From a checkpoint of a small mixture-of-experts model trained on Wikipedia: 16 experts in each of 13 layers, 5619 steps.
Below are experts of layer 10 (counted from 0) of a mixture-of-experts language model. Rows are named router (the router's row for the expert), up (a neuron's input weights, with its number), down (a neuron's output weights, with its number) and show model dimensions 192-255. Each number is 500 + 50 x the weight over its row's rms, rounded and kept within 0 to 999. Numbers have three digits each.
Before each expert's rows: a language model's description of what the expert responds to; "gets" lists some tokens that make up at least twice as much of what it gets as of all text. This comes from a sample of Wikipedia text that the model never trained on. Tokens count by the router's weight.

# expert 11
Year first digits
gets: "1", ",", "2", " ", "-", ", "
router:441515508429448518480582474477510534475459506530574438441407543503443547463554453417564524549550529562499476497462520466568475412563635473523575552357580433467551482563430542538434487438519496
up0:468550572514516503469519452467575433486449439447511511495546462533529501559525432455530551489467456490481399412437544497478539514543492473502529531479430463551539499457485499490497570529547566
down0:606509495474533531421473458519523470480547454649405510491485490567421475407541461554475567483516517561426633486470615501458394532330472438466512509493420421508495519503466487513500431453491589
up1:542475424520479578531517410516505470487450543526543547530458504507467553504496558598470498499565585521551529511536464383503464448564486463440540451530475476494562543573470526584451512520463588
down1:407520481552454493426576524471489528484488471543512444467442434573466565490529542587576543531462447542530647483551525467508441563507489514576526598477587515564519491521599455500461530514479502
up2:498500482551569499511500490568537460449514558533442564543527541571486568410565554535645463401467438487512480495508523454509484512433508433546460580472453465497433478516441506579495482475543609
down2:419403563420454601467410480468550475487468538495543603503509485564461431587444483518434470446529491482522602549548481480454521358503466509476496572485528499504543448395491481563529571523507512
up3:396498503392536470510488517462494523569424553529428447390534609487591420453518546515519529434500520508514463535470524483438534443478547537500335551434442526471543451543497486506517485493495425
down3:500437505506527477540438549428476554463481562591393555535657434516484502490536585445554503435482420579517590553516584518531465530519566559561480504529501496381480545497432492510488513527435551
up4:472481484540507531436537461558610463582501477590490429489599488496551493475503425495540520463479501471590426477513476408479480469446637460497516467429473548564562503412529573480487584582489609
down4:507461546465534446501534563477534548333413514527492520560486533537521526506555484418480571484527446482502551514534481404521396492542482553471489598453552477503487551508499476506625463543527553
up5:472450518555452512519474517454568515502537436489483405492485498553409519569592480536472469553532565557557398524557454539488543548515505481449425440481542428509421508486560543534518497457390386
down5:368556443542493452476504514477606412459393506427483473507498514499519443520421466520490535490494537533492659485380569570503499574403481437561453548502406541520463508488488558404488542545558474
up6:588466498511509493552521520422614439536473511479520399591533527451421518475494520493496458469509521391528403486466518452493475416524501455437520494455514519422503479540502451416592464434588478
down6:538544501511510558501521542510622460498472510509495464467518365484468490411511447564551430408515484386448533504531426523594481549437566463493519491532421527456539520477570486528483576528438448
up7:492522467517551488548501523506547488532468455512437403556475572490393615545506547487422589395444447538431441489515430497478449489515544399462467518382421458592506450589476499451514467522537472
down7:459488512460511551561463556454509518371473441548447505580560506527517517473525509434460537481502532506458370512464359524485500563484475502551512553490484399498472452458495516518480374550472499
up8:463425440563522524435491530499403528579567505469418487494573577496492529429508503463524568563494486537453456366535419510431518567589520548445470518462591418519427440421482570418511525464478493
down8:416495487476534538570558502583556430468545502478486381444563377488485406478554542516438496507549505489432462510474509508529594571574474508541586472486457519480495480513453508432383525351481548
up9:529360599547511572517469521544427532528568440485428588568507524523472497593528590473528589428456523465631513500523544491525429503547530471571543567539538549403445570555520502469550557495477461
down9:521441545438459489518496525532415458452476588470477542516497482553462535490445490487544479495571608510431510606481512516604452553520418580474507360485414507534524483446511526536498505441459349
up10:501506467474519527523358540482454498429553517511423463525544562420575614462566518435460538472598445473576484447463411524515514518572466509423480468432413459561558517472570577553482567493521451
down10:431465474446505466595457454478572452448504515537507562489539442365508495598518478513427507547503545460577481420456500535497545508453532533504534463494474513504553519510457478531475433565554545
up11:503502506509454555486555500459507516505524532412464498494491506509507433418482459474491608405508551556507542425516484539520542512443535483427519539490460518554486596601509506569445480541504536
down11:491453388516612520473498396494484537522512449502457457474488396398431447438473490467409497515498549506472491529398591545434491537560515507453498491520459516535590441558467537572568591628434500
up12:534611554418377538435579550490498415678552546480473433421548440528404449426482438540546440468481437510507467580496483446477567470581608474516437524488488503468417510597526479569451496495587444
down12:530559527510504470481523558491421418490440470574563497602477458463462478477484475504432534545466526491569496548438517480487518481524490470522551522453428515516384500521498468502548541534557486
up13:440523526504535551538546549473374486486356465503566531515531471477528453564408539549534517542455496535543475492468470549612540544546556432480460497509456588438486456429444594589529380499548483
down13:552446550499541543468573537530421471466569539547474560572540495529567444365400403452512460505404639470447514506450555504508506511508574501569595556519484450461541494468553563463528539556554524
up14:479466574512581466509561363569507446541456501509429582532449469492570538447397465553624433506550504582463437440478398451488474538619547569496514460510448501493549459502453516461561554525530494
down14:490485455496437518525481512461423315532532530519552576451524496454520486572522502457426582471545508546533511538480432620444535412558493512540537534483534508610442413537437523476542571475489498
up15:576572555503545540553621537494479496567509466482520543489490511512573636531572514531508419566508495573535512465501593477530481545494466427428473469453504501466394395507511463409493509471495513
down15:544545476526466472541599452540434509601551454514580521487510396501446475535458492512547548528550492537496649505494564516503409493466432545537512524467459495495485380450441499468413432506553548
up16:446399632485536506435504474489463468534452564553490495420513518486455621422541578516533451566455476488514399544580504494549520445596471510509508564438600499445493570479432500533525515550551515
down16:527466590441454506404467392501421544562527490477450555574543541559544485510596572385473482461454476587574502504555556511396513512475464426545473542401477479545547553428434505530598540497472515
up17:462568473517414523500509467530561433494430496518410444395558493547494489633550496403455452478556444592585414540494402487498565494532494472525565507486591440546379470584577598477608513433388499
down17:499515496500425416583510557458450508473466518462564495444418475500439528568498427451493411573466507498495551520486557512463513522467523586490391565436497464439422466539528489474484551485516509
up18:519446509426524516529494495457465517545558456490479510475538585524465518507523537477519462444590440550487427441573482454449524537460495402553502473518480447486521515540604508541500437533517474
down18:520536539512479479521533511429525423501516611547495464556585525482457477444557426514483509541553570453468520592532486489479417518462542555419485490373519563552495507472459442506598508463420512
up19:484548495531556426521490501582446419421555536578517583583450523367452517491569463541512501429531591543473522390524426492560537396513523496499457453437517481441486478549480448447465522459452463
down19:489527541545563549552492442541501501487556489511507452514486571517474471596471477535525553504479517480444579443466496551482500537560558550423531534454466516491384506460620516437547492521454507
up20:370473439563499512525443477516485569595534481462499500567455456481413536436418472473546491509530503479557503478392559480518475534579488527490564416531481522457536505555424556462432468542467552
down20:605520525443567545510491549464451448484525434518525579497487465448561493451570532483522506553508486528526676512493560505500453525517451531534535504560516461458533460445465527513394550467476428
up21:448558574432464465550504478546464454460548556513500422577554474499422475502606509491484636446446433571447450465440505597488525492441429496548537552578516525584496490535560509453501499511528522
down21:422448571599556456507459550452459575500586525587443557443578427486484441551582440495427456464447547548478610483609547492547534430422456487503513555595413465512498540520485516515572404507493453
up22:450562424517518418566515516453498538501503491609481464444512523485539460554633550443624555473521514467532498544535599433536452518511471494521433561503592469439564548569464578583540363472433436
down22:493558475575475505466532530495565489508448435436513500523495428480506384593470487566556520495491423539480510683586458511523546644550510512492512509543433430551509503457460582476566460506636452
up23:478509507472453504511484461482481461476394438427561451426456497596469569461530425531419432660565469525538528504613483534457561592572412497531505511521494456448478467497452541505493524517537543
down23:573479560492563421591541535514520479554467459490554480437408447466390513399566574472500457506529550531496510378529565495470531534554483472390386519522516497415545461559455457501443486432526423
up24:490358585481462532555525528462430558593495463488495334489520469471522490476520514504578431449482489563529396532476498462472489507582582508462455491452484565412529455608540594564397395489568474
down24:518554552436521604496479447488416639496514569524493497433469477535315533457515370593541487515533539540459551460482461495485517413542467546470486450530473539511465470557454548466493458524519541
up25:454529461510557543476595556543446466503597567487455472514521565507492510535620584562388581476613482451418495459585487328443504452446461452478611487488601442536504506463501497460534552447479444
down25:510461503573569570496517476411529509457452598539545454474558509528556462450506469515509462590508528545501600539506561395556569573557520542482462557494477493434482544560472436450543475476515551
up26:485519607497497532533606451538535524460470476594380454546490496490436516549474580505452534394459547448507347568499561452520437514490503479462485506451519551471566478484547492557418457546425505
down26:489468460511522538564442487546434598492506561633460532566510463522448446499421461520483521496485542434519617408444599498457509535499514526531493534570485531467522602425516455514484350594446514
up27:537565378476518467501504438508577503538442497436550554484500431484467398465455488531525479518462522483451460518546496592496503518628542562487441420642557521534468504569537530576489441409519448
down27:422469566549480569519424406506495512559528479580574466549426495582505511428491570474475377552496478583532494501608502478588498442459601540456590450487511537535467527476534534408510512452509588
up28:497496538463488396485469447531581481545519466520501454396525587574547542577531476519487462486572429529512369564461477427502486532470495543466529590566563532489586505451426469557542542445471533
down28:523443428461474460530480468524539533555481578560493492497432680552480491466318512470455525403426519401530596540483470505433493521418531521547647480630552515395488535551510500522508571525397481
up29:495477575555540462469508486510446494452545481491537539483495485452442521516504570491511523600497503461536409509416459493547430502475474502527503541496551462564483494489441529509506487467501512
down29:466482523364596443446562495414439408432512519543538531538457536564519478520500521542481547499431558545565402424511504577571455543438430481451428537532524483529364376514575529577483494492462512
up30:544559590518520492518532470493460450438489497490487523341562499441410577526430540563562599486491573583574500561524587512495347564519504514557522476479476449522547541561546521501564471412500551
down30:578443540486515551447490552467545477499408409572446498432495470504523511561469510471569486435449472555405379545435525510438457545502522416424495534570468516560548488472547455464532487566499498
up31:369490465472460460492500521533462528533408529556558470449492457403516590492514399484434560450463534516562435401464557635556498587591444532585500467427537520502500438559432474463484520624588480
down31:434477492537454506579498508463443493533437566519508463434503434457509461501525464503542513414478487506448496509646519456545510469540560550520523443462461484451517498558475453467531571460599518
up32:479506528519456440449489471474432586602487504483542530439474660536445390382592491543554493481527480567512497498529507523475489528513423552410447529471506583421488626421457445370544489540424444
down32:580531467621403474502535392553419424584398577504503508500467457551528376458558474438562460514552414578541498533462534535542571471495436534457459542524480445510505529457500466519566490475488487
up33:513496512466536456551531581505460488550473445474490544461509532490429505512483523519449506593525497566474472480486631456504549564490419423489443533517486549423509380594412592495472441444468431
down33:538478449504516493477462456476439348496501570551456495537462469501460529575540461477480481505481518398519489445615422488425445463454543421476507449535457516407551569415524531439497386586525519
up34:461490551529500531557564518562483497507540550530542522470522537476441459431487555447516444461431520459457406534431475561583419444506498565547538537482530508478465492484429525471476445481487483
down34:476589455518503449434502544492490386442446609548472534528463606606571558497537422497398472421471456546550619511437555559447510413603597443476452447425477494523506451426524536456549517568485545
up35:515533582517620570489472512548479419507529467408505566502470481516520641471493479471544557428480427369492458479542533463501574353498513499450482481484468577373494387429524486527484476481486439
down35:436442489544563459523515566444493519472434482475465484604569346519457423527500515520563502450554559430573491507523441520540437590547579475469433605386537507464388482568468530377569474436472510
up36:470494538471481496516482516509450525512538599443519473519511526512472538450441545410595489563541553455505454582496567477474470518489594509503530440588519569476500620632461495550436523487523573
down36:515401551440555512518476532585477549533558554490527559507534501597509443527494506471465482459596480498478429526521482394528426479458478535470463544552519578484531577469480528533483544517534480
up37:542525522443529537457497480524565524499538508588466491491481467512621387521476542454475580546527557494518635576480460451475571536510446477491471526598483503541580455528545562514467594551479500
down37:548548494490512520457503576497557512499478586646561461611473409535367543470515456460388464531522406534516576564428467590541557513437430481540536465550446523506486460424422447441612456531500617
up38:478585565637519479500478475470542476448527394464510536453645534552615457468550521489629507482438490484507493594496470476518437479516623470516480517465545512472533480461544505506504412488514455
down38:520438439522533487420444531560500558498485542519478511495525462343401484558528484490427517576464477510503683461489497540451588426470524447399497448505518396600455495424612458453450563564490455
up39:400484504525448494535542507466488459495575485441505516448501431508512511546493483463481569481452522546508503507386470498428578522490611503472464524526437384499577489588352561519520482537574455
down39:512497474382480500481535577563546557505549435490486584428607627525564499527479436467489450545519487474587613559532488459441468432561460483412380503491486492498476487540534481483508504446468520
up40:516448573406537474467477551564503501538402442485434543437534528512378494433477489511499544459464405573482542436529507478483465455550497488489453494487527521525451468519470512483449413516462549
down40:527534506536580492556514461486527444520574510563490516556407622464593524516542551509484565502547572477550495484496527529505536483550480473524431449549548545397484459495488493469567515518535568
up41:579461507530555507540478597392477590522492528532458506475563417487478419461536514530626548535523545483568488474517477518545402491537486531433515573491529575524375500503429531431480493434519522
down41:420474548470545448424450549600525492481542466597538478526466470528536486445417447501460441524446503557491710501462579434523547499368565557497406514527443528487609459531442513476397502444435471
up42:564507499368496473537517471423534534522568485450533506483442501512443467472578531518558487466493507430560516533536498574500459453505484430551537531601494541425554473443449518584545442467488437
down42:546516461544595538457514487523515453513436413341414526508528472502545368453441432517523452449456452496484463581476496494421469544417546517493580578536410498487398422440478498527548516531587598
up43:548508450434481503517544556543471619521463613495580558443488511448460472485493492483558518574555406467527512550431504484533532412564520576482487532576523437449477369601447564482508492526548489
down43:554462513457465521462537464379562526581510554428518441529465454546452611501526502432384510555523504494528478613566449553475519438467518483482476522506404567546505565440529418483562478443449584
up44:498462460400551353501505529487537502559491536553578481453488450549433545432567433515475471481480522429557505470481514519519492508588397420430466484562559498563545454545504590468472462489563511
down44:462493410489523494467564510530525438485434452510441455479520504428508468464563583473485458403459554486519583463493478526469547544498544529495526375489490463508627525430535450570554472542485482
up45:533519518516584451491531522568497448569435538503478570494481449440481466438452467505578589553543466546504479447452511528484431567536476460374513444451499526459597553572408593548431513511515446
down45:472473495485601528366528449619473432568499499482427550620460475503442518507496468546482492448496490480531539465466496517556473544520603582475470527455564470409478456400505564499407548476523474
up46:490473606440491484515483457538446476441568399507467480540472513464459519489510484413587535465583520448581468492468452434582471473554540516477501548444513571535576434554389460481399556499554428
down46:476541543373404518548476483501432614503491535526522504541505495518415525526566434495557528588591469481486566384475560554471535520468491421508606613536501586484399415518557490484504447475455514
up47:402480453490538529453496534527568428449571409605463414561535504527570562488549481463499471482494458467496475457411560473553592511554517408468542510513487533517492518529499503428467458490548391
down47:526419492475518586573535525478460517426477533473454593484569529554486527544474508533466542515532548571424593606494545469544564490452478445568500473615483519498456551508486501506510435513366374
up48:459526465504483467499579407513479458517464444557557465446495523508639529597559482505522543520462520425515373539497388564478562529552476510551458466458492511568484508584530503535534497427562528
down48:424511541559474523490458442434481503521511465586483500531539456449579508532483488459524465517490428476488385536457616443465514541524536516502384497508536521512543503520526592460474469485506536
up49:424468435407480592520559475502505573535462483447510564516590492503439478653451450516468428438425514573612456466502491500566460429578520535528447565462479406619499484479467522507598528557569464
down49:508501458539386495516536502463400478538453459481486493478435587507637488466530463520425510514515548506467573457594449467499469550479474563448571430448505554453502493510532421510486511506498480
up50:504527449552506525553555457594536464498454518537495508536507455570480424421527533498556452477416426569483478459645477515513503449475466453462528531582490410518573456489472508602554633497515526
down50:473588556441504510570603396525493500536455487572489520495477453597500508508451611507541438495521481476472585501424508454509493549616496524512580535563377550544570528515557515448523547579528479
up51:426558439556498517497433517503519504512421512500513441503439518419469456582491489486521471518492452549626457510542453470574518566577550524423591504558483506437474477460526560408476493544455529
down51:518562585469504423535458522462491513484647515538458465438505549426500469411470448486528459428470460442506615368487502542487525532487484530500491506544537516524480540502543593507499453552493476
up52:580519552447474413495570430497452491501425560576482409549492634502482542435455472483501508542532530507515434534436488420478372523541483478471514467401506487588483506473535532454547513575530528
down52:424483449477509420557479500448464486515486477470482520579408550424528572467454589510399443550548525570502442501541446506452551633527482388509494458469490496541566495491469500442502571563475442
up53:507456556428536522533496467443495438498558534578490423432496549475469573379474476539558534549477576442539353429417459532516492471518535552550601526514386518578480529566495542480595478553503446
down53:525483474453562525432470537490592550471499470634476501461536432449550455454473482520473523509524476528470586415548479507568568484492433467452494527611478515507460546454464509484495556444556522
up54:458596533516523485520591449589540457484387462510392526516425572522440475417579534480481490491477483520622440510570489489455583432593429528489535522496491386438492510541555463514444483457492545
down54:511537498512438409463555570525568539518531464458572571556446504494490487459670529504496534492507444466406563551406462411515540474461456555525474478594458439556487501487452540487492522549381549
up55:463465467466536511482516442546419562501529389552526514583427467478501573558519557488564538528504513490543540497464567460483414409480509508455535488483427414548498531565516550507532564471491479
down55:532426547422464445522516584507459482546538442494508467473488557473476606554542579528603495487602456386615616441465472473541520523447468525535448456531517537463469452491496543533519521494422462
up56:508388452433537451500486479512514594420463466403539500461483643459451495521511494440511601493588505555488454502479498402489496380517372435479424535420423529491462575587425488500457425623565538
down56:488498475577537473524440521427506473444508463579546480435454505562504520596506521501533480531530548455504382528503448535568559426405514526499454646507462565452573431440510451536463547522494585
up57:549576412407606506553430485529597450462482519542419426468538531535492574465473464490582493569539527518524434517406563471502478478522483444477542578382607539468615557540469553524575583547525472
down57:469512499490474440549406536542525512541417499537525466547449522473580391523408576548547497547576472497484477456443550464495456500563489573513600545526513457429514554542477542542521489524548466
up58:458503542493456492525499462543530492484472561502522420493589576492497521414431505567514459476482562599464476433439456409493536411546432629456412454501428466470489535508477489500493488499467569
down58:456537514479503510525546477405535501523565510470477562431457547541454512481386455477500617455505487534468507531461462494524420427525468540548527518459548548447578453479555485459515591541448399
up59:414553567467510462536493516528446437483475504516422516564521533396428518553486516560501504489436529515497496448492501550521524497600442509514585459561489508606437364353585502520542447476442578
down59:544475573567522524534512478496499446505501433604501446419410559563571549487496521504561497417489492573506575476555481460475667608497588472436477527513538581505539482533496512448546498530546477
up60:431561578517570539448489410535546602543511550551434532375386514495498453506499469538439600521529398503499606493451478457422548510484443545489442577507528434515495486436461547405490496466536500
down60:526431530505461457530521496487504482551581554665526553501460468528572488470458496443396640499500520506501885479466439518551523462416494437498502453570488544431466517489469578488576513573580468
up61:543520483462484484552527471490546510393581445557532410504546483485425532554503537452569514534476452546562471475529528478482487511569450565540466457421427513439554473550470534485664437477546531
down61:512521565554433603532603523491523507491574461513602491532450553513448539497482559526524477594513579391387514442572518484539494594591402448463558514505469503461581537521553476418551564520590573
up62:448546541512455401491491499441445471506539517491527460387491393496552536504462544506626550554586553470597454470480421473564396421494430583496449522510502510494465536474452474478488452450470421
down62:479470454478448451543418433531502498489407526531515468570512474501557491426517437453483553474499516533447364424473497495587506502450510489433530496481470489552461497604477513553561550572454490
up63:560476485493577515461498494562433580503515418430499529549528554473482490531517503443456470490519578479578476460525536497455451420469477405504476558434558431414514427560483525529530500621503529
down63:524506530497457505589437461540466570528539469481559489500421553556516540482409538436488428565474482457485496538489477572540445519464475555532475456468528554518489361417477532464511627578485562
up64:476488556375469562594582517505615487518478484489477445564394430539499518497487456530566461425510485510494451543437492452502514454568577483523473516409530551459507487528466521494384530529497471
down64:525471517466538551550518500431572489368520527494505531468541371511556599472494492481473532563574450395541638425539444498564538504502558485519464476522481568444549575555518475417536489491529458
up65:480568511495511521548507458393515433442473506498517522417522481506501492555534520529420536424422532575526516532504447472592529529458439507489555545468504430470589422505445510509484535372472555
down65:507425497483445444481483463572548476516509515510520538501586426453508531534583516586534432494479513550445567544509484511489508473546532459502557482535474481501495496502463419482512516513514595
up66:370494444476496467563491545506552392475499577514558531536560591486482626421530606473529498558489544513486508520602400459479461457622481485428624504578532470428469519449548461460426369492540452
down66:456520458484403420415486478502541586484471449375462561435494546488506498518514625496602451474474482508505542520467518462458577446613516462535498485555489508561522517591488473508476419401477531
up67:489472414565467591405471443536594425507457532519422491564543555482554497531455484555503548572443432544548459471439427536464508570550508517462526514464426485458411543497523514512415446550510451
down67:511454422506495600527493548554519464489488491529541517439540468504497595504522547498456540457589511539529485407477526583432511549512448512525505497503439561455459550548516464509501480513535540
up68:499460523471542510542582604570444612543528471498481476444433521577470500446471617488494534523498429479433501452530437504483385480571544514502486522527561476511410378484494505438477555467528514
down68:531479537539466465487459469592500537442512630511551521508484480483434410459528523605511485562464539577512508425559481492565460469473537521515488402578497433395531537453437460431521542533498536
up69:597381482495535482489524456493504544568462517522425471516457543526630476437450368460560452579460471489556457460525513435472518480480524546544403471486570430485523569498528457513535415479430413
down69:451517483534506505538494423521430545550503539412543490514589456500533570514496436504433433463492479450577365479468504544539529461551532408442479472553620506553378528479585481425631528484498459
up70:475581580415464588497513468586548436482472503455521436571482515541506432539449553524514508506508543466544530480422463518472484447458575472578493528441519445430497450480489461461541493514473513
down70:474429456521527429557572511451446548462426625551547514480487494496546450495545531467511547503544513514502584493525492450478424566565461514547562477485431538537460457497499545560464536467487449
up71:480462487510461564369514497485402443574485440489552453552548479572497566505509604454568592594438497452596435475536411465508541492628424491529527502486426472430400500485451485524518445494476450
down71:474522453541568532513502505505467634560447522488515576537524540520504586501532525392477509453558459490515500429545431459438493458596462580495525507503464379613463578476563514501550594488558409
up72:464440607500534561517495429519590462577523475476533464547497472596454453481482361508539576497546456559588450505529399456442503510453532599464524494505506520547553490542415471434447513480553548
down72:499388477521608481370453545488470568550549564423543463511526480472384485543531395527498447407563467442563548435475505395416507499500448463589484449540490493495548470513482497600496450519456469
up73:404560547521508520470547499528444471545462503508483503566518491455488471577599463498499565527490444539482552516528527466442453462493477445565487528564450537447580523485323458461461419390511468
down73:568522461492497503517473626486496501429460491443562516497567462521482498509464498514441404458472516532482526628535540517546515524516493395486485410447576455450510496538513545500529554567490447
up74:430594462555484522561485551475506580602525451568521491486415558496529412485567524462543528544463513518478322534545548513495492573496496529589498448466451521530464575497511455577464494481541478
down74:499490500530503484488513446497526499463538507594536465470499499500528609495653530376464504441422584517499346519500529421486526516497542438543571465510475520464519527548479413543553650507534433
up75:504561514491493541468549503408495533545556485485453487478513430487471566426476440450596489564497450508502491526518503538416512501513478497554461505529546572476527478483557457395616554526516506
down75:452565468557484436449575535427453502440465494501572540449483450548442502509481557512419581490535502459477791543465446543503429519611590525455617505438476448413530495547474569537515461475515486
up76:515437524566487518461501500596534408465530517441559588405546514462412510461553483492533488515547527472487451482553544510573442469522599504419521385457591449469442525471558454532458468513463449
down76:471576524486599492496502496485553609533510468527483518435519479501443481517461576512433494473482477493471632499566537516550428527507540481456484521446468493505473503526555478489602423486537433
up77:393521509449411434420419486511454553461485566503448466453436403461512424414490588451585649557461557502509437538449503479515531477412536480470560497520521553465460523502496486494507484522546511
down77:495545561474491518471464480462482556443484630488367512567555523542463470505458573450524590528584535501598308622418498577510452450475543483465513553590582577558517446468481503539663499512561447
up78:420555571517456470518563496610453505500537435460480442467520486461574509570503432418558485475454481518473423539587544435511455431561538464512545509442501534428637534502511467496513419530505471
down78:539514482503574490551479497510454486431478543551495451527511462545531496546509469538458596551331475453491465538401503442515451488530511536485566550499546471498507483480549467503431448585505463
up79:517585512520442449511479544525471501462528540517548547560496513441553498452534427404493468619597562525467482446562455560560453519541460418480582522443446459569483458456518514516508459559470415
down79:528556516566530529523539439487555500474497531467483514478464527507465539514529480507556614531566557511455373494583481503511550500533502503459535493446490531500438567455453566553487606527434536
up80:558567538534533479501516482521541562606473554468383571449484461458479518464449489523500383436556452528446492534517524483426631410566574461474451425494565464561576514479526558457545479484499441
down80:434517564603437475541513492470458526539533461509449474456516553437513438524477495521512543501518428471555524520426508453546522474496477542465502431483425482476448462530517441429436533460601594
up81:508527560450583561487539458491594527500474546510463506492474502539414582396504453437487495513494497608477405495501504430539530411592523521499520468517512489484531492428420460485484513517503461
down81:532561534536525534493547495515428442530426490535561566498543470503518477454560488489447567464457506534454698451458467568436444535506536587535523489453559462548566517576495449553497519480532589
up82:577552484501480469637483545497476502428531536495519533545520519445458506545507479513464497484579586536465469474504443556476490572542520400545512565457447576547464389486492542574546503481516463
down82:544561570501411593447525540502490606596577522548480455484584472514490550528513413442415514511473527620518439536556444607471477481565539405451539608476544551488519470592528528493559504499479483
up83:495529498492539494456482498550618475531496539519513366500518535506522568470535495470485581484503473460467491491467517461541578519608375537512547533417438460395552501476413532433460493480546439
down83:497474502499462507467539453462598546467503486519495489482454488528504592506537535515409546482502512478476419401449471560523603443486480507551354500380499542585608410433511449403485529595519535
up84:492471465478552480492492423502526448582517493499510524549554484521480400527545480516510559529513621570538422505556511429515566502495510373546537449547513455468479484544511482484425418470509523
down84:553487436418475509430438473520438623507499447502483564545483571487467560547421498420464449495620489564503557463415596518438534533495539531552505561380532543529487553590514480513471508469472473
up85:463594482513544499506509465486476543546503466446503496547493606508502411512490517515596564602478479448582490478564537484489500518455451559582486526423507535527518558508505576516498546529581459
down85:535516405550470553461516570474479403456512497405504523545444466576506613571446445494391603446423420470477529502575495541518583525478458529444465534497508463571508505515561479465432450458520445
up86:512569536459514460519510523560529457421560428526535495512387433563449463497547461470528584484542449587465550550533537449400422545400569441491521444542578537491616474423579454573435459473613486
down86:526480555574562488487509560491553476435508500546494473558389528406455595499533495472509537495569530504486472564499496483322424408517540486495528495504482534532520555459551497580548431473514461
up87:450529532460428477489495539617445529493511500468469532563547528487505471530434480495548469433593545538464472569470413519531446496536571514454491545476457536483490456477583496483473559540555572
down87:445522463504474491408550592596441502471433509542538603528522529539473430488527514544498507482545586370583365567571476572445569498550454482554559476528499476496535475526506481504537480582472566
up88:473494428502575406530514489557517520488489491502427530531574449537489621357591457501584530561609555469495494455475503432446553527535549479409403482448516537507416439387484383496488431562484421
down88:550533499554425560510501470556513492453515377478505430498549539461459510515425560461490513557511468581425407517492473462552467468539465494481477494537539449438489496461424542538502504504555478
up89:438530492495469492517488376565450512521460439380460511454474549564517457550423490505597526475593510509426503429478524490475450460524462482562553431591493446541528584559521474543515461478560463
down89:493476499481495535514443500538557555483583433450425532439532439506420475478483538539586473543522497497567530563526477509545419507477561521508524456581471437525508503525592508535472493586407503
up90:544548500493587503457488459579534492467443452508489510470452540494509555496441470494602506481551514383542523439574430532589598385494557583458447481522437559416506601559513557526541500439485557
down90:444522513548561442509486511498672439529472510443360446489455420537499475537516349470488519533521556547538453486528521480483462512446586467523533503525467579545545504508524579451464490540448544
up91:466632522387500446488597591612493548440476503470490487514346484460520435440497545360484506468575468493469499548451414527518435427517555471505487529570505563461438437514435493456360453478452510
down91:547432433563368418563544523572572456428479528577485460440567485492547441447526509432550506450449553496515245558544404410482498520566474459472542418527468516554503498535519506496564439482541487
up92:506543511532482474495427526502482459594524493498450525452513589500506566494461495382548453545565463446484563428571510478545517389443507407398506490559542468596495582506493538590470427372532495
down92:552449561585558529547434506536461505452441623496564511406474540382626515463469525422549449509443447427525505507421458531506498417507573512458518497516443526477593537538454445494584467441526520
up93:486574559552580524592422576514464526422590542513489481418473446391444497474473428459577561510489425414528510640437532423482511478533452449488494438506462535432503446506520446537472441500482516
down93:528443450478391562451529431465500460510485513476563516543479479513490569535575461521392592464517513421488520576520565517495452547425504457494454552438500434511494435530458496504502548452529546
up94:483462526564423562539446432567439500483570529483494530466491504490471497430385501557542570518511532480516536398508448515491442439509554535320512468477538576547409517599498538447563423486522540
down94:471486428606481528463552537506466439474482468590564437509419524463582558559518510440485553463494517490526648455504501531499439575576551423604465496406506416508518491537492436617475621528501498
up95:451480466557485540558495556470473449466540486513662469433570580601517480558607481460441522501463475503503514442472549545440532509441458500531544577474481503640458460484491627423547364474551590
down95:503509527558525525470493521553467466545461535445480587515500553471518478560445459458424456498503579490626455537561471573499559433585544529467434556461556580523499537454471569559541602561538469
up96:517481448426571539468404443377429481457512405514562498416577443475562577502493590408506458548392462409521506503456510488422560464518497584487383617396556470333554562463435601459514449543540438
down96:492473529499523445613484546502498418448468433509523457457549478474534374479511514578457375433522530569471386444449551497540523499491454500525501468514487524539647535545551519406557590491524569
up97:568577430494516517524532485508476493515595546631424476476513460537621425485519476460447500490424524441498531499479534449435505429460445418470501498455473594604445541485482426484557610515475533
down97:480457509502532443514553568569460534421430529519554532526557435512373546436445480492488500413458465531450434527533463584539569506583524415518460409459465479445441492513510563503405482556492505
up98:517596485507487512426534537497482513482525500543479503577489554407501384530531480563536467550450475532448436485487509506450474506518463559492511563447497488568529555535478448517471371409534471
down98:516476420507515528516576489575526484500553496480590568483562511412404440470586445440521451506496481685491570442557535428537561523493526461475503543463530410536541516576381433537452432470449519
up99:557562498487482566433494552644479497520436526463501459523591498539543460473536460444452498537514529609509421475507499440424438432406520480541488500439515428629487526450532466476476508474509445
down99:536529537487481528466480451522522526429469461475508443476468530489496601569475550523475542516505529450552528486486506529547587517453443510459549651595470523495560440476489501497536530469577517
up100:485450463445417459453520403455491565525486432541520487499497553465476553459481512502498462545426447436420580463519419491463480463466558523485512504487464467480543516589561525548558487410465401
down100:544476571439553447456584441485506476480638479482492535620494469508517499548519469343458495519580493496391596492510493417478559533487410455496538547473459480446461494468412491564451578508510552
up101:521501551485577489464525533495484473529560520514466451543439508439525447493483537536534484537426497539586388528469561439412470454478559465443570544450439488495421602590520459446514451411524492
down101:528530462506455464400406368574433545502504501492471446454466428568496435511471487473479522537490496457453427451510489509538500519519483526518536534430539453474546585576489484495523571488584472